config.toml
d_shared_expert = 64
router_score = "sigmoid"
attn_scale = 0.177
parallel_block = false
lr_head = 0.011
Below are experts of layer 5 (counted from 0) of a mixture-of-experts language model. Rows are named router (the router's row for the expert) and show model dimensions 0-127. Each number is 128 + 24 x the weight over its row's rms, rounded and kept within 0 to 255. Numbers have three digits each.
After each expert's rows: a language model's description of what the expert responds to. This comes from a sample of Wikipedia text that the model never trained on.

# expert 28
router:120120156126179170102107147110120133176120125110155166163150106115078125114130082124144159184134127110139146122119173125112125128131099119089141201165120103132130157127129155159110099106100103140119132149112112156151122144161146147123119105136136187127173146150166156117113137126156132132122131161174137134155117145124143135100155109145122117124083174135141168101123145148144119136161
Description: Mid-word stems. Middle pieces of longer words after a first letter, such as p, Pro, Sci, cell, attemp; examples include M-et, T-ribu-te, ex-tern-al.

# expert 34
router:120101160080149165141105129144129111151134142153145146148091123121110147123132117150157147178143122076106127140127114101115120100113129131102156148157115137151135197142148142158127138099115118101147122093110089137161119123136129107121113113150131160143183152146137148126120120107114153134111136107140117122148161197132141152097119108151104107114080158136113218085104110154121109131126
Description: Articles after headings. Mostly 'the' and 'in' inside sentences, and 'The' opening an article's first line after a title heading like "= ... =".

# expert 13
router:117133167123132161129134178050107139180111144101172162184154129144104103115143103125157131151110136133113145132112161136092125103132086117112141192174106125112126151119120155137143137132129119151164119133141124139150117161144120128124122103146108147137152133142129141114120120131149161146125120125150126129151109138101168120063139122126054114143094137130132201116130126133135145108154
Description: Field colons, coordinate marks. Colons after infobox field labels (Composers:, OS grid reference:), minute and second marks in coordinates, and pipes or score digits in totals rows.

# expert 19
router:138092155127147176110105122123129123155123142117119217162136127137100137117170121133144130161142157101141131123136150151122130094152081104107129146129110136129147180129146148144095087113104163105119116129118090173139113111125143083142097088118136171066142134102146123104109168135156135142134111125156152131164105170133141176103146108116138129108118166131140144102142113133153114161151
Description: Initial letters of names. Single capital B and other first letters or pieces of foreign place and personal names, often with accented letters: Bosnia, Branch, Belligerents, Ávila.

# expert 45
router:116149151114152167116130164085131150199111142121155167169159130135086110114124107128156142153129135115126154139079158143100129119120071128097130206166118118125127142136110170155135129124129100154132128144115122147156137137150127136109137112123116172119175120134141147126096136127159146130121125133160129141153135122113166124078131117158098105118090164129123194118126120136142125098171
Description: The before media works. The after prepositions before film, novel, album or show titles, plus table pipes and award words like show, album, episode.

# expert 18
router:110128139121136185134135160102132151191102161110175168185147126126089104111136092145136127155128128117119155146108141131104162123110050129098114204153124125129136155126117158132144126125137116152126142133128137151136143131125128142142132123139129171126158132142141146112082144134139137132106135104156133148143115125109154137057128119171103113116098134111135195107125117121138118089154
Description: Section headings and pipes. Wiki heading markers ==, ===, ==== opening section titles, plus bare "|" ending table rows.

# expert 39
router:116081133133172187130140150120119093170076122088140136142131147129089144153125083121092122148133122111123176076141139133131131119133082130118130161144105112147113128131121121152153098106125104147109106129101105145137103161154131138147095095134102190145123178085150146126115165106143137141103122133159153145134109161108140152110160107173146155107121172146131140088112126141152108111145
Description: Word-initial fragments in infoboxes. First pieces of capitalized words and short word fragments, often right after infobox labels like Country: S(audi), or after the.

# expert 35
router:140132173115131163134163135081150110178104162142163174195123121140112122143133123117141129141134124124089157129138145101102148106126086122097162200156132106123163145140087120130130128133120118147151137119159137131130112147133113112125147117124108158111198104149140126117089142127133144134109120163143143131126144123121147127074090131158053129137114119146112176123130143117117117101163
Description: Wiki headings and table cells. Table cell separators, section heading markers, and the parenthesis opening a title qualifier, such as "= Robert Bacon (politician) =".

# expert 29
router:128115137113168165108149148095140135159102127111158139167134131124089136105152077107138155169149133092141158137101143141102098118112100106087121211154113124130149170124144123152104098112155105105149124133107111146164098153161118139108118099131132188120133131110148138112114138116143105153120129165166127115163097152097132129091131110155147105124103174137122169112129141135172114121152
Description: Verb endings in narrative. The -ing and -ed endings of action verbs in narrative prose, such as killing, betrayed, convicted, breeding.

# expert 33
router:157129125102171149102130150110115130165131107094165144159164109150076141131160115114149116173111162117129142107133148108088153119149113118114136157147098108155108179101135149162122105091100087120121138129125135153148063124157118134138125119148125185104119100134156125117110129161115117126089139131187149138156105126153151144079138132119151127142118151166130193130157149139124127126149
Description: Infobox field colons. Colons after infobox field names such as Resting place, Time zone, Summer (DST), plus table pipes and name fragments.

# expert 54
router:112137156126165145107134157082119110188112133134131196147163103099077134117104109132154157152136129113103151117108146123106156123114083117107149166141134111135154182138129161158086102099106114133113105142126126177170104128119141103137102114126143173130168141127138118120120173128176102142109116160154146123166102139102137131110134114154128138120108181143138156106129138114138100120164
Description: Foreign word endings. Final letters and spaces ending non-English names and words, often Slavic or Nordic, such as Kolář, Malmö, Elektrisk, Houck.

# expert 3
router:148087133124184151104141144068120130158103129123133177153123126096099123124140117126167192132149106120115113141137186141106116090149109107098139143165136082120121122123135154135127114117098106157123142118083103146148082157142127110120096124136112209116129111118134154107102139129148124140101145153141152130156134149133138148112185107174125132124093151131118170126132138163119133120139
Description: Date-range dashes, word onsets. En dashes between birth and death dates in biography openings, e.g. 1928 – 25 October, plus capitalized word starts like F, St, str.

# expert 15
router:112148145119207155105112130112126138173115110120122181142148116120061126135132149150120143192137111110113137112106163148099122110128115111100128167159088140161135148130129136166130129116126089128130148108117156165133118145136155121146106117114130185130158170152164132143105149122138096162095125140179140110139119142142135133108137125122091142120105150153123168095125165145142093152170
Description: Sentence-initial determiners. Articles and numerals opening a noun phrase at sentence or clause start, often describing places, stations or buildings, e.g. The, a, two, This.

# expert 20
router:145109135114200159117125155091130115148105134109144156131140088135057155124138069129138132174167165108136159115094153118120134118145107126100158183147111112145142138131110141131095100095126136147099154103102135160163103142143123142127113104121137152138163144104143115125125118141131110132108143171166137114156138166102139148074149131157116109127118181137142181123102134140138107141137
Description: Adverbs after auxiliaries. Adverbs and particles following was/is/has or a subject, such as only, also, not, again, often, eventually, plus "gain" in election tables.

# expert 1
router:122146152102168165116127172096144127178128135119142143154149133122069122117133081118159125144147116124120147109109162126125150141105102120128174134154114116135130151141139142149137117092114131099136126115107151129153125152126119148124148092114113167070138136136120174116132160094173119158119136168156161115165089151130139167067141103139089084096107130175117149095143167141137131145126
Description: Relative pronouns, abstract nouns. Relative pronouns who, which, that after commas, and abstract -tion/-ation nouns such as population, position, election, often in census sections.

# expert 51
router:117108137155171150112147136114140133168101117108149193186151135108070138119140120143121152168129126090126163099089172124115122110130109090104139173158110134133121162130153139151123094089122089132118116124113109150150110129168093141140102123120115164125161133137167146128118141125141105142138125155187098114177116144136111134103127100143108124117118172156148163134129159103144115154162
Description: Mid-word content pieces. Word continuations and content words like post in post office, km after numbers, sold, taking, announ, followed by to, by, of.

# expert 25
router:142102112121182171124141112117140114170106141103151130146127119127082122113137089136125161167135118110145145139096171122098103093110104100087141155168107136137129148115135133133124106099094107101102122140076097149148098114152116113141108095123139198113162130115153168105139135139145107123093134155183150119174132157129122156093155104117127121126082153128128167107130115152136095154142
Description: Word-start fragments; born. Opening pieces of common words and names after articles, like ch, g, pl, el (cavalry, girl), and "born" after "X was" in biographies.

# expert 46
router:071102166134175174115121161148146150152094154101152119135117111110089140127121078139146115172117115109143136126126158169125136115127083134110114177182129115106155142117142138165139109089110129118128138119132122133145090120130116155135142114119149163120132143125160131104129108139133075149097118139128137116152080147127151174115160130136083123100093120180123174106137173139133091147140
Description: Short word-start pieces. Two-letter openings of words and names such as Sh, He, Mc, Ed, ud in Eudicots, often in infobox lines and name lists.

# expert 42
router:128107161130188159098107132101116110171119138119147160176153125109067142107120095115132142164148150084137145152118181126113120120148112113090128186151098125131140169124137151158119103116107114122134127131115125163143113140169120141107128090113124175108149145131171161113120129132140101146105136155156147123152118153110131155088145102153100119108092154156123177111120140147142141114175
Description: Capital name initials. Single capital letters starting proper names and genus names after a space or colon, such as H-amaederus, L-ions, W-elch, plus ph inside names.

# expert 21
router:173142156107172147149134161121107136178118146122144143177122115120098137135125108139145178149137146095113165117103159171130133116112079128124144140110072121147131170134157145150096100113163125113137129121102143158110125156129144083110153080153133151120141153148138164118119141129141105157137125116161149132147130176133163143095140116115137103124136161182126186113145157098153102148144
Description: Determiners before dates. The, this, a after prepositions like in or of, typically before years, census data or first, e.g. In the 2002 census, month names.

# expert 44
router:107121147123170176096134154084114122181111137116169171155168116118094094122139094120132138185113111097122134098119167137117113116130082135110131164179113120151143148098124137157121094098119101144133103131112133164142114143153120131122129105137152164147130163130145166124102133133168119127120124152168131101151118134097108129112162107160119089132100173151131150115134146136145130164188
Description: Past-participle endings, descriptors. The "-ed" ending after a consonant-final stem, as in collided, stepped, cropped, plus words like located, closed, black, white, water.

# expert 59
router:130125133143182168103086130117130117145088138090163142143141120108080129118136066135123115160157143106111138115143152135127106135117112110082159163146090111145119151119148132168131098111113110129142094100100115150115091145157128128112118109111123195148118178134133136126103118104168145137102156147150136100169127143095122142055157113142109122120127156108107148104089113114142099114144
Description: Commas in lists. Commas separating items in lists of places and names, such as "Kohat, Mansehra, Mardan", plus words like including and include.

# expert 57
router:106104131136184164091131155087133130183088104108160138152165142124093131105137099112152148154165127095105119110110158143139117112156095094090165149158106111108119156089127129172126107094115105129123128122132132155137122134158119135127089104152114163115126134160166145103099145121144131138091125129176129103188147146135109129100131098168115094134127144115098161110123156147145161122147
Description: Slash and suffix endings. Closing slashes of IPA pronunciation markers like /sl/, percent signs, and word-final pieces such as ag, age, ation.

# expert 26
router:122122178133173175110117141103128134176116132105152170168158135136046147082123089138152159168123116112137131140119156129116128108142092110101140170167132121106122178124139144154117118131099122140098121133112145177133130147127142114139120112161119145121132136146151136116115154134148108136123121166150139122163121128123143130073158117147129106128099205137142189132135145124139108152133
Description: Latinate word-initial stems. Opening pieces of Latinate words like con-, pr-, dec-, pres-, as in conclusion, concept, prestigious, plus closing parentheses and LaTeX fragments.

# expert 47
router:141122143089186163110122165086129131155091124110112152136124073104069137131135100143147143166134147097118115120101156133132117119134108126105175154160121116140129141117108172153124083110094089098134111122120129180161104120130150119115111120126155164122147152095146131103109161133169131112104144153160135117142135127129135150110167099160112098123103187111111161080133135143139125137102
Description: Spaces in foreign scripts, plural endings. Bare spaces in non-Latin text or after arrows and "v", plus plural and noun endings like -ations, -ers, -ants.

# expert 10
router:133139187100142165127137131106147109178102099109154161168135115131095129149108121085156135182139134131118162101144130117121117103124073144105138176162120115145102145142152140143112100126125110132137123126116101164155109166159146140116122129155119146148144121120169134132080147123146129163099146154143165109189105151139119128094165126150148126118131172146126173098105161138132146117175
Description: Word endings, sports events. Word-final suffixes like s, tion, ing, ed, especially the s of Men's/Women's before sport event names in medal records.

# expert 43
router:162104172135180142109137139125138113180125108086149148149123099147091156098141120153165147175122146127137120100104152152124138109148094100127134173136117138153148173131126111172113076107127099123128116134117105114172130126140113106134140115124142157132199150166153146109089147147150119155118119160153182130149129124112112153097168116132111100117111147155135159126161138133124124173145
Description: Month names, table blanks. Month names in dates (18 November 1939), blank spaces and pipes in election and results tables, and line breaks after infobox time-zone lines.

# expert 60
router:116110148117175191116103130119118135177119141102159192166144103124061141108129131140148136151130125122115145132132175136112112122134090115121160172146133101131116155101118144141075106095073099143137128149113141155155135133149175145136137126127120192142131127120135149128112150102130116109093138176149142105138130166124139122091141112154120099123125168138111167091110125133118106124155
Description: Foreign word endings, math. Word-final vowel pieces in Italian, German and other foreign names (Divine, Partei, Udoji) and LaTeX math fragments such as boldsymbol.

# expert 48
router:146150164116138166115121169101131152197111138115127165164155125121088091125118095129154146164149137093109133144099151148092150125130071106118130199155145099131126141118098153141142111144129075137130153126123151164134141142147120136150117123141128174103155136138131145132096158139161125133125118119175134155155113127125155143076137118157107107127101135134107192116137124138169127126157
Description: Score and number punctuation. Dashes, pipes, braces and minus signs inside numeric tables and scores, such as 1–0 results, km^{2}, and (–88).

# expert 0
router:122131163115176162107120110115170099135142177106161196183134100124101151143160113153140156149145138085127164137132144138149118144133108087101164172142117147115145150099139140163101084105135098135130126142143117126160133107129135102146088114127112182108147144118131149110117125133161135140131139128162162106147102143120130150143134143149086103145093155167115183110115159133150120123146
Description: Infobox list dashes. Line-initial "- " and "| " in officeholder and place infoboxes, plus party names and election-table pieces like Democratic, Labour, govern.

# expert 40
router:134158168112166174113129140082117149211103132132165168180158099140104076112123079135139127157133122138103141147124157129151148110110097128104147200159136110129132136125134143151124132123111098153119114139130139151135113113166132140117136111108134160135169101105128160108123128125128124150120102131157154139157119130112149142064129141174079122116112153154126157120102148134131139115147
Description: Degree signs, word ends. Degree and minute signs in coordinates (77°51′), subscripts, and final pieces of capitalized names such as Time, Street, Company.

# expert 56
router:121121150121179172127122146104114119171107152144153167147154106090105125096141055145134162165123139096135141139113163134131134105126073136105147198144112112135139189120139143159117127102102128172115101131106112162135099187146139121111112130131154196137140107137146137118115135122155114145108143138163136110148121147109121145093146137125107118114090149128137155118122138150152105138139
Description: Mid-word syllables in names. Internal syllable pieces like ron, en, ern, ol inside proper names and foreign words, e.g. Arrondissement, Cheney, Osborne, Aéroport.

# expert 36
router:135130141131144181147107115135145105173149128104128138161152131155057135090140124147113136176135138084131157140129170141108102120139055132100150147146086125130128142099141130164111098099109110145132134150125111147129095148140124120103109108141106171113154161128139125127114162117137120129119141153147162119175136176144125148099183107117139134140123191139110155104122152134157105132164
Description: Inner word fragments. Mid-word fragments in taxonomy and ordinary prose, like Microp-ter-igidae, E-udicots, pain-ter, bel-onging.

# expert 12
router:121131156132163175147127143115112112151142127086137207133137122123079146091132117155148134163123158076121164126132154143094104102161080120109105167125111114134134153133137151168132103102126110138148114134132122191133118120137117130118102093128132152081127154132164124123115137135169134161107144145142142111166113139130130139080162092144126117115096170124125167100128140142175100138158
Description: Mid-word Latin syllables. Word-internal or final syllables of foreign and Latin-derived names, especially taxonomy and places, such as Moll-us-ca, Epir-us, Ec-u-ador.

# expert 62
router:078145148094169142115151120121145124141116138130166178146113103124062141158123079157140171165152146101123153100123132134121125117137095103089148163178107132132131123144094144150092096113132121118161142097112126155125096151121123131120124117129116145158120138086155133107117131124155152145124138168173137101188126155112147132100144104119151125138127188140106155109129167102124083125133
Description: Plural and word endings. Word-final inflection pieces such as -s, -es, -ts, -ing, -ic completing nouns and verbs, e.g. satellites, endemic, arts, leads.

# expert 24
router:148160154112154121123149152100136124162095129127147171178123138121079089150133130135135104157156170094108129113145126128129144114125147094136105173182115132116148158142146140136116115118117075098144162128127143157123140138130127114156112114117099174166155089131156186114113176176125116141097139155134134160140122143133163142081125129155125110092110153159138126112136168130113094170136
Description: Infobox field pieces. Infobox and table field tokens such as "| " cell starts, Preceded, Genus, Scientific, "} " after km^{2}, and S in coordinates.

# expert 7
router:098100152121150191133118138084127136140119138114138218156131106127084128115113113122165146203140113128126143119129164135110112105162110104119132159146144144154142172139145148161131079109137134125145110146147089155116109123139136129143117111139137176094129113122140156122132141157159116125122127131162136133173126104123139155094156092118131121141076160137108176110153126139139131151167
Description: Table cell separators. Pipe separators between numeric cells in sports and results tables, plus word pieces of foreign names and countries inside tables, like Austri, Malay.

# expert 4
router:128129161125173159118118150086129128184094149146166158168134116104083110133125115127140137144127126104139138158113135153124156112122102125064122180170106117128113161122148146168138133101127090156116118125136110148139122109146113150125115131137108193122168139142133146139084132136131137151127113143147139155138115137091155139078135140158056110130084145123130172088123140121131145102167
Description: Numbers in lists and tables. Number tokens, especially year prefixes like 201, 200, 202, and bullet marks in infobox lists, tables, and dates such as '(2018)'.

# expert 9
router:161127167127191165129104129107118132180125131108161163177129119144069125096126122129160133166145159107140142136136168135109114109147099109124119158137121126121138168081138146167106073120146072120119123126125131159131113127161136140132117092141132177108155135133149158124110131125145113135119113147165157100170131137127127139089164114117106104136070168136121170111142153136135113154133
Description: Table cell closers. Closing parentheses and pipes ending cells in climate and results tables, such as (−52) |, plus word-initial capitals like H, S, Str.